{
  "d_expert": 224,
  "moe_layers": [0, 2, 4, 6, 8, 10, 12, 14],
  "normalize_top_k": true,
  "routed_scale": 1.0,
  "balance_loss": 0.000568,
  "init_std_router": 0.0124,
  "norm_eps": 1e-06,
  "lr": 0.0105,
  "seq_len": 256
}
Below are experts of layer 6 (counted from 0) of a mixture-of-experts language model. Rows are named router (the router's row for the expert), up (a neuron's input weights, with its number) and show model dimensions 0-255. Each number is 128 + 32 x the weight over its row's rms, rounded and kept within 0 to 255.
Before each expert's rows: a language model's description of what the expert responds to. This comes from a sample of Wikipedia text that the model never trained on.

# expert 37
Description: List-separating commas. Commas, often fused with closing brackets or quotes, separating items in lists, names, appositives and citations, such as "),", ",\"", "Vijayan,".
router [105 127  77 116  96  96 151 121 129 129  85  97 177 154  92 138 130 182 202 141  85 102  95 136 143 103 150 141 113 136  72 102 104 152 165 220 126 171 158 143 111  98 120 143 113 109 117 137  80 115 121  40 103 128 101  73 126 126 127 158 110 164  92  97 108 154 151  98  91 116 105 159 157 153 106 173  88 147 103  93 120 112 135 119 200 113 126 118 101  92 158 128 183 139 103 138 147 100 184 171  97 137 143  95 147 154 148 165 100 126 107  81 165 100 141 119 102 129 160 185 138  85 141 126 132 106 140 169 151  65 164 132 132 121 170 104 141 173 170 144  77 178 111 146  70  58 103 123 110 148 146  97  84 157 112 105 103 149  93 142 115  77 127 113 181  92 121  81 148 150 178  88 146 106 163 140 156 145 119  80 137 133 143 113 108 106 127 113 152 138 175 111  78 137 153  82 163 121 157  72 123 134 155 146  89  85 138  79  45 169 120  68 127 129 136 138  59  52 122 108  98 204 107 138 128 104 151  78 146  69 148  67 143  90 101 133  92 145 131 114 155  84 109 118  87 127 140 188 114 179  61 112 155  90 117 156]
up0 [133 147  64 181 117 159  79 104 162 130 143 130 114 119  56 110 162 132 120 160  85 196 125 125 149 129 137 124 225  81 114 129 146 100 125 159 116  78 181 121 144  95  87 112  86  91 133 152 155 128  78 121  86  55 195 167 123 109 167 125 126 161 132 115 144 178 133 136 176 144 131 105  76 127 117 175 140 103  84 137 138 150  92 136 169 166 139 127 129  94 100 141 144 155 156 141 143 129 157  42 101 124  64  90 134 109  46  91 122 115  66 104 153 120 124 127 128 113 155  98 122 189 121  96 119 128 107 153 164 130 103 110 133  75 128 134 104 106 139 141 147 128 160  78 141 109 110 123 142 127 165 133 136 108 147  95 147 149  80 131 158 104 138 148 115 111  80 111 140 144 153  99 188 184 112  86 115  85 139 171 178 156 161 126  91  80  88 125 135  69 129  96  95 144 124 141 179 131 106 147  85 166 163 149 135 154  98  77  92  81 133 105 197 102 155 130 176 107 144 162 130 108 115 121 112 196 158 108 137  83 105 103 142 131  77 113 197 124 182 121 183  76  55 172 168 177 148 195 165 152 155 164 121  98 139  95]
up1 [108 199  91 152 128 112 145 123 186 111 115 104 151 120  88  93 144 146 151  78 173 139 123 168 146  61 198 195  77 110 111 180 126 135 113 136 165 126 165 148  99 122 108 160 171 123 147 162  77 106  97 127  97 118 124 135 139 119  67 140 174 176 150 157 145 145  85 100 187 133  92 193  98 162  73 138 111 112 209 121 138 130  71 145 151 131 121  67 182 125 168  87 149 120 110 192  90 102  92 120 117 193 116 127 201 143 119 101 107 137 133 126 184  97 134 141 116 162 139 122 120 100  58 137 142 149 137  83  50 124 141 128 111 126 156 134 116 109 122 139 146  76 129 158 139 157  77 169 159  83 146 131 167 110  94 189 131 124 162 152  66  96 121 168 177 141 175 133  98 112 135 136 124  79 154 141 155 136 102  91 145 147 121 174 165 146  61 194 117  80 185 136  93 141 108 122  81 111 100 136 142 172 130 104 102  93 145 162 141 143 115 147  64  90 162 150 162  91 107 144 142 106 156 144 157 128 158 176 119 101 148 144 148 209 175 155  97 131 194 155  77 118 149 136 126 125 156 128 131 149 123  94 141 103 146 180]
up2 [128  85 140 124 128 148 148 127 145 114 162 191 168 147 108 112 133 129 125 128 121  97 121 161 112 131 122 133 181 112 197 121 189 152 113 102  95 111 168 110  86 138 158 128 120 155 124 166 146  98 167  92 135 137 137 128  40 117 168 121  99 150  78  80 154 156 136 112 135 113 144 158 149  96 164 133 121 112 140 173  90 110 106 178  79 130 129  84 177 125 183 175 189 120 129 148 170  38 104 112  90 104  95  21  88 124 103 130 120 134 121 114 166  94 106 146 140 132  87 106 110 182 118 148 140 151 125 157  94  65 141 216 149 144 158  93 144 114 129 181 167 116  99  86 136 169 137 127 163 146 141 138 140  96  61  76 156 112 160 126 123  97  79 114 152 141 118 120 148  97 111  94 148 162 119 168 111 119 119 114 134  48  94 172  73  56  95 112 175 115 204 120 148 156 148 121 158 104  94  47 156 118 157 183 158  94 180 163 122 191  93 115 130 148 161 150  90 131 124 115 126 143 134 136 153 136  54 122  89 104 149 168 128 164 145 119  96 153 105 189 103  93 147 158 115 116 152 105 168 137 111 113  52 163 115 129]
up3 [119 115  86 129 170 134 123 104 203 177 160 114 125  50 157 139 105  68 121 122 124 110  95 147 114 108 141  93 143  61 128  78  91 154 124 131  89 182 107 151 115  67 152 155  89  83 130 157 114 150  69  85 136 109 151 113  46 120 166 163 155 166  91 156 121 155 158  86  81 142  87 117  82 146 104 139 124 163 115 106 150 125 122 100 134 186 159 124  51  68 109 140 110 117 103 130 138  93 136 141 115 108 105 152 160 136 119 100 166 180 122  92 147 128 115 137  92 173 106 134  98 142 103 123 171  44 143 147  98 144  80 116 144 193  66  83 127 177 128 117 105 129 100  95  75  94 159 111  85 197 181 159 113 178  87 130 118 144 176 144 157 159 135 129 158 183  84 120  90  93 146 160 122  97 121 137  67 153 124 132 101 108 133 108 108 120 147  92 220  90 155 114 147 139  76  68 120 157 105 126  79 119 145 146 156  85 126  97 117 111  96 122 101 148 134 118  33  73 165 134 139 134 120  87 106  95 193 158 143 126  99 174  96 123 175 116 111 188 118  92 144 124 122 130 105 120  97 169 116 115 107 154 153 109 162 116]
up4 [130 150  97  76 136 135  75  69  93 137 144  72  75 130 130 150  99 176 131 200 166 102 142 125  88 175 129 160 189 143 111 119 168 148 104 125 125 153 116 186  82  92 123 150 142 134 146 121 164 166 122 102 141 100 111 103 117 123  88  92 137 118 178 128 152 120  78  95 130 159 132 145 133 101 148 138 110  97 156 115 110 130 136 145 134  91 140 109 187 181 117 116  98 163 107 176 106 151 112 120 143 108 152 112 121 137 146 159 116 129  88  80  70 119 118 119 163 111 136 135 107  91 158 181 110 185  49 155 174 124 138 129 159 106 136 123 151 145 117 193 128 170 139  84 153 112 117 168 112 123 184 151 138 143 148  73 102  92 156  42 136  67  61 158 127 108 136 170 126 130 153 135  95 152 191 169 104 145  81 125 116 197 144  96  69 126 128 110 180 135  77  63  97 195 152 108 122 171 157 145 148 151 108 219  79 129 127 178  75 124 110 116 132 147 132  96 163 143 136 162 129 141 133 118 145 124 145 131  94 200 138 126  72  81 128 130 112  61 213 173  92 143 148 121 109 128  91 160 197 167 184 146 121 102 133 131]
up5 [179 190 127 168 144 103 111 177 123 130 130 116 137 145 191 110 120 125 127 144 113 164  62 167 104 146  88 157  90  88 190 199 112 147 113 135 105  83 123 166 155 145 119 106 101 106 128  86 183  88 170 116  87 155 150 177 140 184 192 138 119 183 138 152 161 129 103 154 158 136 136 110 103 155 133 119 154 126 143 155 105 111 128 130  62 152 152 113 170 117 142 206 123 115 172 155 104 141 120 132 198 203 128 128 143 183 154 166  94 122 127 107  59 143 169 141 131 172 104 158 143 106 126 145 138  56  86 145 154 130 182 130  91 112 168 152 154 189 133 195 123 143  94 143 111  95 126  86 175 191 124 144 130 101 143 162 115 204 128 146  98 150 160 140  95  85 118 159 143 114 132 141 140 176 141 112 125 136 122 116 132 105  81 116 116 148 125 159  97 124 159  88 164 106 138 124 160 140 150 165 110  72 203 134 136 132 157 132 139  64 145 155 107 119 143 126 145 120 118 164 141 108  66 137  91 154  95  82  69 146 165 139 101 168 110 106 122  94 118 142 104 145 162 168  84  89 122 128 255 132 129 166 170 189 115 157]
up6 [164  89 149 177 119 159 133 126 153 186 117 129 105 107 191 148  82 122 145 113 108 156  94 140  78 221 122  95 183  90 114 106 134 111 100 106 128 133 132  92 108 157 146 113 138 101 142 109  88 119 152  83  97 160 123 132 159  90 182 139 111 150 151 138 156 153 123 118 150  92 110 168 122 148 115 111  85 133 187 155 129 110 116 175 167 187 131  72  73 170 155 158 142 131 167 155 122 165 131 160 121 170 128  61 152 126 120 142 110 105 216 145 199 106 177 106 136 100 149 159 122 129  70 103 176 117 107 173 153 136 167 105 118  88 160 144 157 141 185 115 131 143  97 105  95  70 185 142 175 130 179  88 136 107 185 170 164 104 199 153 127 181  70 191 125 193 164 153 132 126  78 184 130 153 199 139 105 112 106 110 125 154 202 127 148 138 177 109 147 163 114 103 137 109 151 139 126 138 110 133 197 138 104  82  91 130  92 115  96 149  81 124 129 138 118 145 169  91 128 146 136 129 198 142 110 127 162 117 145 134 129 130 143 140 141  74 155  66 103 137 132 127 156 155 160  88  98 117  75 154 139 170  42 140 123 143]
up7 [ 91 114 138 139  87  89  94 117 117 129 180 121 148 121  80 119 164 112 139  91  88 117  85 119 129  82  90 121 136 115  82 120 114 130 129 194 155 130 115 107  74 101 126 190 132 126  94 124  67 142 109 143 160 147 165 174 140  99  59 194 186 171 138 139 119 139 126  72 147 165 146 167 131 126 103 177 138 119 149  77  73 152 134 109 115  86 111 102 174 116 121 184 184 146 144 130 164  99 175 193 168 160 109 126  97 111 191 116  82 176 123  99  49  86  93 126 151 159 127 128  72 107 140 122 130  87 206 123 156 128 121 117 152  79 180  99 137 181  89 173 130 147 169 150 154 153 131 122 113 100 178 111 158 151 132 135 127 145  78 173 152 143  83 117 102 119 189  60  96  92 174 147 136 160 117 162 165 129 192 102 131  96  59 117 133 174 177 147 150 170 105 135 119 105 177 157 152 120 163 169 125 148 177 152 136  74 168  86  73 117 168 101  96 129 158 161 137 143 155 147 109 142  99 158 133 127 146 156  81 119 167 121 137 155 109 148 139  80 179  73 204  92 119  87 106 163 101 127 117 136 133 156  99 131 116 111]

# expert 10
Description: Of/on/at prepositions. Locative and relational prepositions, mostly of, on and at, also over, between, under, around, across, as in on April 8 or at the events.
router [129  99  84 121 150 130 106 119 152 123 134 105 139 101 171 107 142 146 160 131  73 135 132 146  75 114 173 139 150  81 112  66 154 162 135 197  85 145  78 146 172 123 101 140 137  78 108 114  86 104 109 118 169  65  76 150  82 150 129 104  97 143 118 112  87 155  94 155 101  74 115 169  66 130  70 149  91 129 129  49 122  79 131 135 188  98 104  85 154 126  93 128 171 132  65 146 172 102 152 140 101 136 132 188 130 143 145 150 143 119 151  75 121  78 154  51 109  91 134 165 106 137 153  23 115 133 129 137 160  85 178 146 116 129 152 109 129 126 172  94 120 136 116 171  91  68 113 128  76  72 135  73  87 157  87  82  38 133  68 120 126  54 205 125 160 150 117  73 145 124 104 115 153  87 147  78 145 143 128 107 114 117 144 112  68 167 103 128 139 119 122 136 130  95 141 144 107  83 195  95 115 105 157  94 116 146 158 157 105 104  65  98 118 115 161  65 111 118 136 126 100 151 165 102 184 130 137 120 124 104 161 106  99  90 120 160 136 138 150  99 141 147 116 148 121 143 166 145 151 175 102 127 157 127  97 113]
up1 [ 72  90 158 139 176 171 163  68 105 110 137 186 114 186 144 131 173 128 128  85  78 145 119  91 151 186 174 124 194 118 112  82 188  95 141 103 131 158 140 112 111  92 193 164 118 113 118 121  88 120  90 150 169 113  76 104  95 121 111 153  84 126 125 120 119  98 121 111 120  93 169 112 147 168 110 109 145 114 158 106 107 170 117 137  90 135 123 145 141 101 176 146 114  94 119 103 158 119 175  89 123 113 127  74 174 129 184 103  89 154 131  89 150 154 130 154 144  78 138 132 159  78  72 132  94 126 121 146 121 139 112 141 134 143 156  94 121 117  77 145 106 125 130 169  64 151 117 150 159 115 145 123 149 151 123 125 180 111 155 134 145 110 157  95 118 151 104 177 142 187 117 134 189 140 109 116 119 134  71 183 129 124 149 162  73 117 168 133  92  65 161 137 131 164  80 129 122 130 100 117 137  93  92 160  91 131  96  80 124 216  78 106 131 158 171  74 114 154 165 137  87 125 118 196 149 130  89 132 147  97 200 124  88 134 107 143 100  69  87 154  91 154 188 194 144 162  33 141 156 132  80 178 187 138 184 157]
up2 [106 164 152  77 133 126 119 118 141 226 156 100 147 187 114 157 137  83 123 117 217 116  91 135 130 105 165  91 131 131 112  75  67 132  82  56 113 125 114 148 135 113 163 124 120 146 200 158 126 136 135 179 160 108 161 154 115 159 167  96 145 129  86  99 110 113 162 140 138  80 118 163 117  72 128 160 129 179 127 101 133 166 185 167 160 133 153 172 170 187 109  54 145 131 141 147 142  81 155 112 135  94 154 156 175 106 122 144 134 103 150 131 139  98 129 127 143 134 132 124 142 138 128  74 159  95  88 136  95  95 189 130  80  59 128  82 165 134 188 128 149 149 114  74 114 100 169  86 143  66 161  78 125 124  81 106 122 102 154 104 101 106 102  99 153 159 136 151 110  91 175  93 133 104 158 127  91 169 104 130  69 109 172 100 101 138 145 117 152 109  67 119 100 154 102 154  95  62 166 137 124 156  79 124  68 137 152 107 101 149 122 171 113 142  80  87 167 186 156 158  96 129 159 140  88 139  97  88 153 144  65 110 125  94  82 192 114 144 165 154 135 113 110  82 161 149 145 143 211 166 127 105 161 109 122 144]
up3 [175  95 122 120  85 133 130 119  87  75 162 134 111 135 110 134  92 158 102 169 107 147  86 158 162 141 101 108  83 111 157 134 124 122 108 153 116 216 112 108  78 116 130 170 102 160  90 139  79 205 123 116 128  39 119 100  78 120 164 119 125  90 126  96 127 136 106 167  53 119 129 201 189 164 135 162 132 202 139  53 128 125 141 140 181 152 112 161 172 146 167 135 169 123 156 113  98 101  96  97 127 141 160 122 116  79  85 118 205 134 144 164 112 147 118  77 183 118  55 129 167  99 107  78 142 141  89 135 116 197 100 154  70 157 179 138  89 140 138 124  98 133  99 173 177 131 115 142 135 139 161 104 100 140 114 113 167 123 112  88 138 146 197 111 177 130 105 103  93 197 188 168  71 125 137 201 135 156 158 100 135 164 120 124 172 116 149 118 158 106  93 131 109 103 146  99 144 141 111 107 103  97 125 155 138 176 115 176  92 144 139 125 114 141 126 128 117 128 169  90 104 108  88 114 142 125 159 156 114 131 171  94 136 129 154 193 124 130 116 159  81 114 104 158 177 146 146  75 198 192 115  94 146 101 147 129]
up4 [167 110 114 118 131  54 117 121 146 132 156 100 125 173 134 136 125 155 120 150 121 177 137 156 101 125 112 123 131  85 109 152 130  78 104 111  67 150 133  92 159 124 125 104 142  87  98  97 113 123 129 111 147  65 107 112 133 137 131  71 179 113 125 164 103  92  75 137 143 147 127 143 145 142 140  78 103  89  92 126 152 156 120 231  94 113 108 161 112 127 147 173 160 152  66 106 141 120 144 136  75 123 105 119 102 110 155 116 148 145 171 115 134 100 169 187 149 120 111 151 166 121  78 131 117  61 148 152 175 133 165 150 139 155 192 161 128 173 143 180 148 131 192  93  96 133 108 121  32 114 137 101  50 137  90 202 191 134 137  75 151 182 123 163  92 148 143 119 160 149 122 122 187 118 202 135 141 138 101 170 179 147 108 118 167  69 124 162 124 166 168  90 145 154 103 112 160 111 154  87 112  73 163 123 143 119  73 185 134  75 162 133  57  91  77 136 151 154 134 100 204  89 159  86 165 134 164 143 109 109 131  85 136 152 149 125 112 172 103 129 138 166 106  90 180 106 142 102  90 172 166 105 114 157 102 153]
up5 [ 73 142 103 164 153 108 112 137 107 146 131 127 181  96 132 103 140  86  90 170  73 129 135 232 164 138  97  62 142 108 146 142 127 109 111 203  94  67 133 148 131 154 153 108 151 113 117 173 141 114 159 125 133  97 102 127 116 158  73 183 116  87  69 130 132 127 142 123  82 123 104 136  94 125 124 112 107 113  92 117 163 108 133  96 108 125  60  99 184 128 147 153 174 134 168  92 187  89 177  77  88 170  85 181  68 138 107  82  61 153 109  81 106 176 164 163 127 113 162 112 117 106 136 126 165 156  94 150 117 195 139 119 141 167 143  83 133 167 112 134 142  91 110 165 141  84 138 135 151 108 123 135 100 106 176 164 154 122 129 120 151 103 133  84  92 117  84 146 122  97 156 125 101  76 142 133  72 127 101 140 142 145 124 183  97 112 179 101 139 140  35 130 143 163 148 138 165  91  96 140 120 163  80 106 195 142  93  88 131 128 150 128  73 113 132 120 130 173 130 115 106 147 154 144 143  88 164 132 134 113 151 109 140  96 111  72 168 163 185 153 177 225 188 149 112 121 130 201 147 170  86 152 164 129 135 152]
up6 [ 84 124 120 200 173 120 174  71 123 133 152 128 126  81  50 131 111 166 123 125 155 147 151 152 147 120 153 123 151 114 121  88 141  63 154  94 112 112 147 160 101 131  81 160 152  65 101  75  90 126  55 137  32 114  83 178  54  83 149 150  97 172 112 148 148 167  69 141  99 123 151 190 186 141 140 155 133 118 115  96  99 111 128 114 166 135 110  92 139 167 148 135  90  99  98 108 114 177 129 180  94 119  59 116 105 144 116 128 122 154 141  88 123 107 163 136 135 162 120 135  71 146  97 152 125 123 138 102  87 128 112 176 139  90  95 148 124 165 166 163 108 133 113 164 141  94 124 139 142 168 169 195 150  81 124 120  94 100 112 110 178 161 152 104 124 177 144 136 151 125 170 117  93 173 142 168 134 166 134 130 150 133 158 134 170 119  98  59  97 130 101 119 121  62 107 162  95 139  82 149 120 127 153 102 145 136 168 146  87 105 157 163 131 135 115 151 123 154 140  97  83  96 109 150  67 153  82 115 142  97  92  77 174 139 154  94  37  73 125 109 145 219 135 143 103 116 111 165 142 103 118 109  98  60 117  77]
up7 [133  62 102  94 111 118 141 104  92 138 133 158 123 137 116 137 164  82 121  68 197 186  96 152 146 133 127 165 111 142 117 125 104 123 114  86 167 118 158 116 105  72 101 171 123 104 134 118 122 108  81 109 132 125  91 138  77 166 102 146 134 143 117 151 169  92  93 113 128 110  66 192 129 187 128 148 176 178 121 155 193 127  74 147 195 186  65 122  77 137 112  78 175 127  97 175 137 160 184 147 123 159 137  59 122  68  90 126 105 135 105 155 107 170 156 137  84  99 185 135 131 144  84  86  80  38 142 178  90 135 130 145 134 103 118 126 160 111 107  87 121 121 103  45 160 171 124 125  84 146 100 141 118 175 178  92 113 143 167 108  75 184 123 132 175 117 142 113 189 160 158 132  97  97 108 103 131  78 133 144 114 102 120 116 139  74  93 127 126 136 132 108 144  69 157 125 133  92 129 144 153 163 137 115 108 155  84  85 179 115 126 117 128  90 146 100 114 159 129 141 169  79 170 124 134 163 118  68 144 108 125 124  77 121 147  59 161 119 144 138 155  99  59 156 146 108  65 167 170 146 128 120 170 101 141  86]
up8 [133 175 103 160 176 160 116  81 118 168 105 102 114 115 126  98  86  70 126 118  88 144 129 100 100 120  51 157 100 185 222  70 140 163 118  99 154 139 108  91 155 128  97 137 130 176 119 115 151 134  48 183 132 123 120  84 112 124 171 103 151 114 127 141 106 174 169 177 124 121  85 113 138 122 163 128 122 101 145 120  93 107 133 116 124  95 162 113 176 131 152 136 144 131 129 173  83  89 172 138  93 141  85 149 115 117 111 157  86 142  82 159  82 131 144 105 108 102 117 141 133 110 120  70 128 153 132 169 219 175 128 230 121 156  94  71 176 121 106 120 107 123  53 119  98 123 114 104 118 130  77 112 114 179 112 134 113 123 112 160 112 187 141 123 113 149 110 176 100 156 133 169 122 112 151 116 106 150  91  86 163  99 124 128 169  89 135 170 129 136 171 116 131 174 128 162  90 169 153  89 107 169 210  93  84 113  88 157  90  75  86 140 111 100 136 111 135  35 110  77 131  93 121 163 157 170  67 189 142 118 127 116 117 150 135 137 114 165 184 176 113  98 129  91 132 152 172  98  66 156 121 138  96 102 118 127]

# expert 34
Description: In and time prepositions. The preposition in and time words such as during, since, throughout, and month names before years, as in completed in January 2020.
router [ 70 127  21 115  95 153 156 144 170 124  75 105 154  81 153  94  90 147 132 136 103  53 137 127 117 105 152 142 148  88 140 107 130 133  98 158 129 109 123 127 163 123  87 139 124  97  96 128  88 157 209 126 119  73  93 150 175 165 184 134  95 158 131 137 106 176 155 124 109 167 132 146 104  98  47 162  99 109 145 121 150 129 130 108 134 138 122 152 180 158 135 145 184 117  72 119 151  90 174 133 127 140 181 114 164 149  76 153  91 134 109 115  99 151 148 119 138 115 104 200 144 135 124 106 141  99  94 173 151 110 175 116 113 125 150 112  97 204 126 143 119 196 127  99 150 160 109 137 142  72 121 115  88 183 100 176 105 174  78 128 131  94 188 159 113 136 100 128 164 178 133  89  93  85 172 104 103 167 116  94 133  92 170 146 122 128  76 109 171  85 132 108 101 135 175 130 109 111 176 115 139  74 140 142 107  95  83 132  95 129 116  83  65  89 160  68 142 100 105 109  84 173 114 128 159  63  86  71 131  81 197 149 159  70 112 135  97 117 160 105 178 176 105 152 119 117 151 147 128 110  85 117 106 109 137 174]
up2 [141  97 140 136  91 140 134  88 153 194  99 174  76 190  66 150  96 138 130 138 105 167 143 145 111 113 122 166 191 167 122  98 159 157  83 152 128 150 121 169 145 110 146 164 136 156 125 172 104  89  87  91 137 116 100 122 146 164 143  58 111 154  94 137 107 100 172 113  95 131 104  96 127 124 136 193 107 122 138 142 198 168 113 175 138 140 112  97  62 156  64 103 117  86 131 123 111 121 151 143  95 108 170 118 128 113  76 134 101 144 167 127 133 185 146 131 136 119 116 143  98 137 154 117 101 149 148  96 102 138  96 100  82 140  78 167 139  74 116  61  99 106  96 120 164  66 127  76 103 108 106 140 147  97 168 132 106  86 189 116 122 157 209 131 128 167 148  98 159  97 125 160 126 197 108 164  71 145 110  67  74 127 138 144 170 105 171 174 134 123 171  82 110 109 138  84 126 141 146 112  76 116 237 111 103 167 111 111 144 131  73 149 144 107  98 188 112  91 141 104 176  98 120 119 149 138 147 105 129  84 143 169 103 171 111 159  88 152 134 145 157  30 130  96  75 107 129 152 161 147 150 130 159 140 107 186]
up3 [160 116 129 161 122 137 121 110 147 146 162 123 137 106 116  92 108  47 156 143 126  74 169 174 193 129 148  85  94  77  84 142  98 112  79 153 110 137 152 118 105  96 125 182 126 197  46 165  88 124 105 122  99 171  84 147 163 142 114 111 225 103 151 117 114 125 119 173 165  66  92  52 138 160  99 156 109 116 146 142 175  89 124 114 164  69 162  88 147 171 172  69 104 105 125  95 117 159 189 138 124 160 112 127 146 157 150 117  88 146 178 129 172 101 170 133 149  91 116 138 125 107 168 147 108 190 162  99 117 125 106  93 123 172 141 144 189 106 107 141  94 114 100 163  97 192 140 164 100 141 131 114 124 126  92  87 125 158 108 137 152 115 240  81  96 122 150 146 178 127 133  84 183  39 126 153 117 133 172 128 158 157  84 137 130 167  98  85 166 168 143 159 131 122 132 133 112 133  79 152 144  75 132 104  70 171 167 127  89 155 148 111 109 131 133 137 144  99 189 123 143 172 169  87 142 141 124 177 164 125 114 169 135 142 152 129 101 105  93 120 145 160 135 140 123 172 139 137 113  96 120  91 159 139  96  89]
up4 [135 108 135 148 172 107 134 175 178 154  86 102  64 159 150 153 117 120 135 128 135 142 185 139  97  93 134  93 112 109  72 149 161  96 120 130  89 145 178 109  93 191 139 100  76 135 190 131 169 176  96 144 104 114 166 141 108 118 102  90 127 106 146 201 136  88 155 126 158 100 136 107 188 144 142 171 105  70 109 194  96 178 134 147 122 114  61  88 143  95 138 138 151 109 139  60 128 108 139 172 139 115 136 121 165 117  83 122  66  99 110 155 156 112 161  67 119 112 103 137  98 128 195 163 138 142 133 123 230  93 127 108  65 181 131 149 119 119 147 207 160 141 124 116  94 118 130  98 164 146 154 140 112 121  83 162 156 132 170 171 136  89 199 122 124 141 141  93 123 143 131 123 131 128 133 118 137 125 177 149 150 114 131 147 165 164 129 159 105 106  65 150 149 110 149 149 144  52  79 146  97 120  78 124 125 109 148 171 121  90 143  94  92 114 106  73 101 121 141 101 134 103 206 136 135  90 119 125 149 159 185 174 125 128 114 112 156 153 164 151 135 165  84 173 161  72 106 175 158 155  97 132 102  95  22 143]
up5 [116  44 115  93 190 135  95  95  83  92 139 101 128 129 116 152  69 148 118 120  92 189 114  76 129 158 123 115 205 124 115 154 126 136 163 121 111 112 118 171 164 159 125 151 143 131  86 205 152  73  87 107 111  76 119 155 108 156  86 156 114  47  67 142 103 164 142 109  89 123  89 115 148 187 198 145 113  78 126 127 169  74 128 119 138 151 159 163 182 124 150 148 115 102 187 138 130 103 119 107 138 107 141 171  88 145 202 104 141 158 125 118 100 159  93 133 129 100 131 164 122  81  94 138 147 131 107 128 123 127 163 152 140  63 168 211 161  94 121 142 141 145 164  73 123 143 111 131 152 129 125 134 163  95  83 145  88 144  89 158 121 112 182 136 116 138 127 105 116 142  60  92 141 128 124 104 125 130 108 100 135 116 104 121  78 208  91  88 142 184 150  79 175 152 108 141  99 148 117 117 110 113 173 147 170 134 122 107  95 123 154 153 184 158 176 135 112  75 133 112  68 129 166 106 154 125 144  85 176 165  81  80 155 126  95 105  68 103 149  91 126 163  78 135 106 159 109  63 147 164 147 116  87 190 153 129]
up6 [115  76 148 122 132 153 141 148 174 181  82 128 105 172 151 101 119 107 108 140 127 105 108  92 121 137  91  73  65 145 126 103  92 191 116  97 115 119 154 107 155 110  96 143  67 118 114 105  96 150 174  44 143  56 129  72 182 101 114  84 126 164 132 112  78 161 142 142 131  69 117 198 102 125 146 110  80 146 191 150 136 147 127 113 104 120 139 133 109 128 125  37 154 139 155 124 150 114 131  66 124  99 150 107 151 165 113 120 135 134 108 134 136  86 170 152  66 129 153 144  85 145 137 113 122 144 182 126 108 119 148 123  97  88  63 171 132 109 214 114 149 151 147 113 110 113  88 108 183 118 158 148  43 162  67 113  86 160 158 125 120  91 166 121 138 134 161 141 124  52  69 143  75 115 154  70 124 153  64 175 127 117 131 173  85 140  99 106 147  91  98 105 118 131 100 109 138 158 160 122 139 117 109  88 169 142 114 118 164 152  73 167  99  78 144  57 119 168 110 143 132 152 133 152 106 125  66  96 173 169 144  74  71 112 110  94 149 107 104  92 152 140 105 146 162 190 108 116 127 105 141 111 164  72 128 133]
up7 [109 151 128  76 160 155 133 125 136 123  90 151 175  81 141 152 164 102 116 180 185 117 136 106 137  74  92 163 105 169 177  50 157 102 107 113 112 139  81  83  71  89 119  69 101 138 116 139 101 116 153  96 141 162  93 133 115 151  75 108 103 121 134 110 130 175 207 126  87 141 138 155 126  90 156  85 124 171 174 100 117 180 109 140 133 107 101 146 188 116 135 133 137 200 126 154  82 138 161 141 124 146 172  31  81 131 172 147  75 158 170 200 128 109 132 118  84 158 114 101 113  96 130 206 166 126  86 145  94 159  95 188  97 116 144 134 151 120  96 157 164  84 151 104 162 133 142 124 134 150 112 111 102 171 103 161 110 144 152 207  70 121 107 178 131 110 107  79  84  73 113 140 129 157  83 115 139  96 123 107 141 121 114   5 111 105 136 122 169 121 117 145 156 125 129 107 151 113 142 174 130  76 112  79 144 151 127 140 134 142  70 108 147 131 108  93 127 116  94 180 101 101 115 116 144 134 161 129  62 130 128  87 103 117 166 107 154 156 112 112 117 171 133  90 165 148 123 162 180 156 142 140  64 133 158  96]
up8 [ 52 129 148 104 146 126 149 108 182 142 130 202 100 147  96 139 158 118  94  72 162 130 113  92 102 153 148 151  89 150  67  24 133 115  97 138  67  74 166 105 139 146 144 159 176 106 101 105 166 162 100 183 119  90 147 137 147 104 172 138 150  96  55  89  75 180 135 131 137  87 138 124 126 117 129 127  74 133 163 127  96 104 105  82 142 166 138 170 126 172 128 110 120  97  77 153  92 122 102 139 104 111 137 111 160 173  99 179  71 112 132 155 145 146  77 123 166 106 151 114 137 143 175 147 152 144 122  99 127  85  98 140 104 121 150 102  81 100 110 128 163 151 109  94 129 102  65 120  94 160 181 161 157 180 143 139  94 137 117 125 101 127  82 102 160  96 141 149 170 172 139  46 202 119  96 106 101 241 160 114 118 163 147 144 144 158 116 108 104  63 117  56 102 141 196 140 118 126 165 165 139 143 142  66  90 140 186 142 132 116 156  64 174  77 140 151 110 137 125 112 105 147  90 146 117 101 125 136 133 138 164 104 164 128 170 145 110 109 102  92 123 116 101 140 167 134 156 173 166 132 149 164 124 128 160  97]
up9 [ 83 188 125  90 127 146 172 162  25 189 138 179 175 186 116 117  86  80 115 106 151 108 110 117 154 134 107 148 142 138 103 123 147 163 154 176  87 179 108 154 223 163 110  89 168 107 136 135  71 104 140  84 110 198 135 129 117 110 152 167 147 151 119 124  74 113 158 110 118 121 115 114 101 157 115 154 129  56 168  85  89 100 117 159 137 103  92 112 152 123  95 170 117 123 120 121 112 188  70 143  84 139 221 120 128 133  79 157 100 137 128 148 138  94 117 152 192 130  82 156 166 120 180 111 144 112 111 165  90 115 131 162 113 157  65 155 211 174 117 153 168 139 133 139 158 124 179 151 174 199 121 102 143 108 118 120  71 144 118 117 150 129 158 146 112 140 195  82 184 188 149 169 173 130 184  92 103 173 128 129 149 156 167 115 140 132  92 168 105 156 122 110 117 161  99 148 123 184 129 101 125 117 139 115 157 107 137 103 196 163 124 143  68 161 112 118  86 118 105 132  96 120 165 137 105  95 132 139 151 154 162 136 120 108  92 106 117 112  84 145 132  96  86 106 143 145  90  69 137 156 126 130 110 133 155  79]